Below are experts of layer 3 (counted from 0) of a mixture-of-experts language model. Rows are named router (the router's row for the expert) and show model dimensions 0-127. Each number is 128 + 32 x the weight over its row's rms, rounded and kept within 0 to 255. Numbers have three digits each.
After each expert's rows: a language model's description of what the expert responds to; "mostly gets" lists some tokens that are sent to it at least half of the time. This comes from a sample of Wikipedia text that the model never trained on.

# expert 5
router:116171115139180094151111190111165169162073145137083133136134141120126117143141193140134173143108151101143136156161154187129139108124183082165130118092108168136144154152107117145109164140073162126138033112138124121122197153129106170085113154122142104110136113087094180159115093083098152121147135194154095132204142122146169151162100082138103139115091138121174123149149105146174102130135
Description: Sentence-initial words after a period or line break (However, In, By, They, It) and section or infobox labels like History, Coordinates.
mostly gets: " However", "In", " They", "See", "History", " This"

# expert 1
router:118191126141139124135172125086156085122152109159138071141133129120134141083121100109113091076135154156118111145137156161131140136155144120113114099188129121130100147119090135090175133089109160113129134247160156141133093136139119097148092132108137069116115163128128056110136127133129120160109098124110112132166073212153152085094096096061125093140230175133066162177170125155135133117091
Description: Institution and role nouns like University, director, River, Army, plus final pieces of foreign names and words (Hernánde-z, Atlétic-o).
mostly gets: " University", " director", " actor", " School", " government", " president"

# expert 7
router:121000122132124136152118133124151125079109114046146136154165119121089129163155186146137128111106153135103102130123084130177144126100100150170143161122099128103148127140167096091131100147126119124125174127163097112224094085133177136124069113110132139141107138152136102143105130104076160189145108081103138098045091079143063100148160150134177122098078071121103125192044114119096162096133
Description: Bare space tokens before numbers or values in infobox fields (Coordinates: 45°), and auxiliaries or function words like be, was, being, then.
mostly gets: " ", " being", " then", " be", " while", " "

# expert 4
router:127078126170129076098090077113135123083177123137164106113138133078113097173084092102127105124113141140163132104161117155193123115108158141146108153059136082112100106109129172068136171117122093161071139212132180120116132131105124107105141144114131132179098142094134152074154157166104161102108139124051126151070152227136109195146184199135136084112142139145142117131096168132092186136137
Description: Articles and possessives (the, a, his, its) and the descriptive nouns or adjectives after them, such as single, small, north, stream.
mostly gets: " single", " north", " mm", " south", " trade", " located"

# expert 3
router:124190129107149135125108133132106041055135146169130154093173158141127124104159103074143120153110115147162117111075128107084105093145102169108135159112157156125173162149062140158128116176147131112153163078104085160068139125152151123123167121155106113151108119119103130169149117082138091138112187164141134108110156092102100099108129099137107122139105141169124139112151135138119080101100
Description: Numbers, percentages, dashes and pipes inside sports and election tables, plus cell words like Won, Nominated, Votes, MF, DF.
mostly gets: " Nominated", " UTC", " Won", " −", " MF", " ±%"

# expert 2
router:160167119091086168134153140110053182224123135182122173175082136182163143181109111102085134139199074122104138127105109056056100152188098129112133125150141132117179103125178133175100085112192147091164130079083109174167106110118138127133151085146125160087141115190137154105103103121109110142098108137170114059112160054147097066122071141157108184137122127137112143111149130125105087166095
Description: List-item dashes at line start, the word of, table pipes in rosters, and pieces of Asian, Thai or Indic names.
mostly gets: "=", " William", "|", " Robert", " of", "|---|"

# expert 0
router:091161125079084142124144111198126097138110148067152131105089161126117112052123131211129149116109123132096115123156185134178148170058106114121162102162097118109036117136155076166120116158160059149107134126076135119075158110121133170170124106097079151119199129157142125096100181148161116093129099163159170140154075255154154094152111138119141141108124111105121100087119120058150113153162
Description: Digits inside years and numbers (2'0'10, 20'3') and past-tense or -ing verbs in biographies, such as worked, developed, holdings.
mostly gets: " lost", " developed", " working", " during", " worked", " led"

# expert 6
router:177088156154139162099132129152129175114165081127121139131107048129145149117133112147152115161142111098125163127094082099077133136129140116110107103137141132181100098098169142140129137085105141161121139149169124072117092142136061085138162160174171151122136087124164104158146124200201117107184127039151147189138148100065159211086181119122160148159133113096143113083104139151139141130165
Description: Middle fragments of longer words (con-cl-udes, me-mo-ries), line breaks before headings, quote marks, hyphens, and digits starting numbers.
mostly gets: " there", "'", "’", " pre", "—", " take"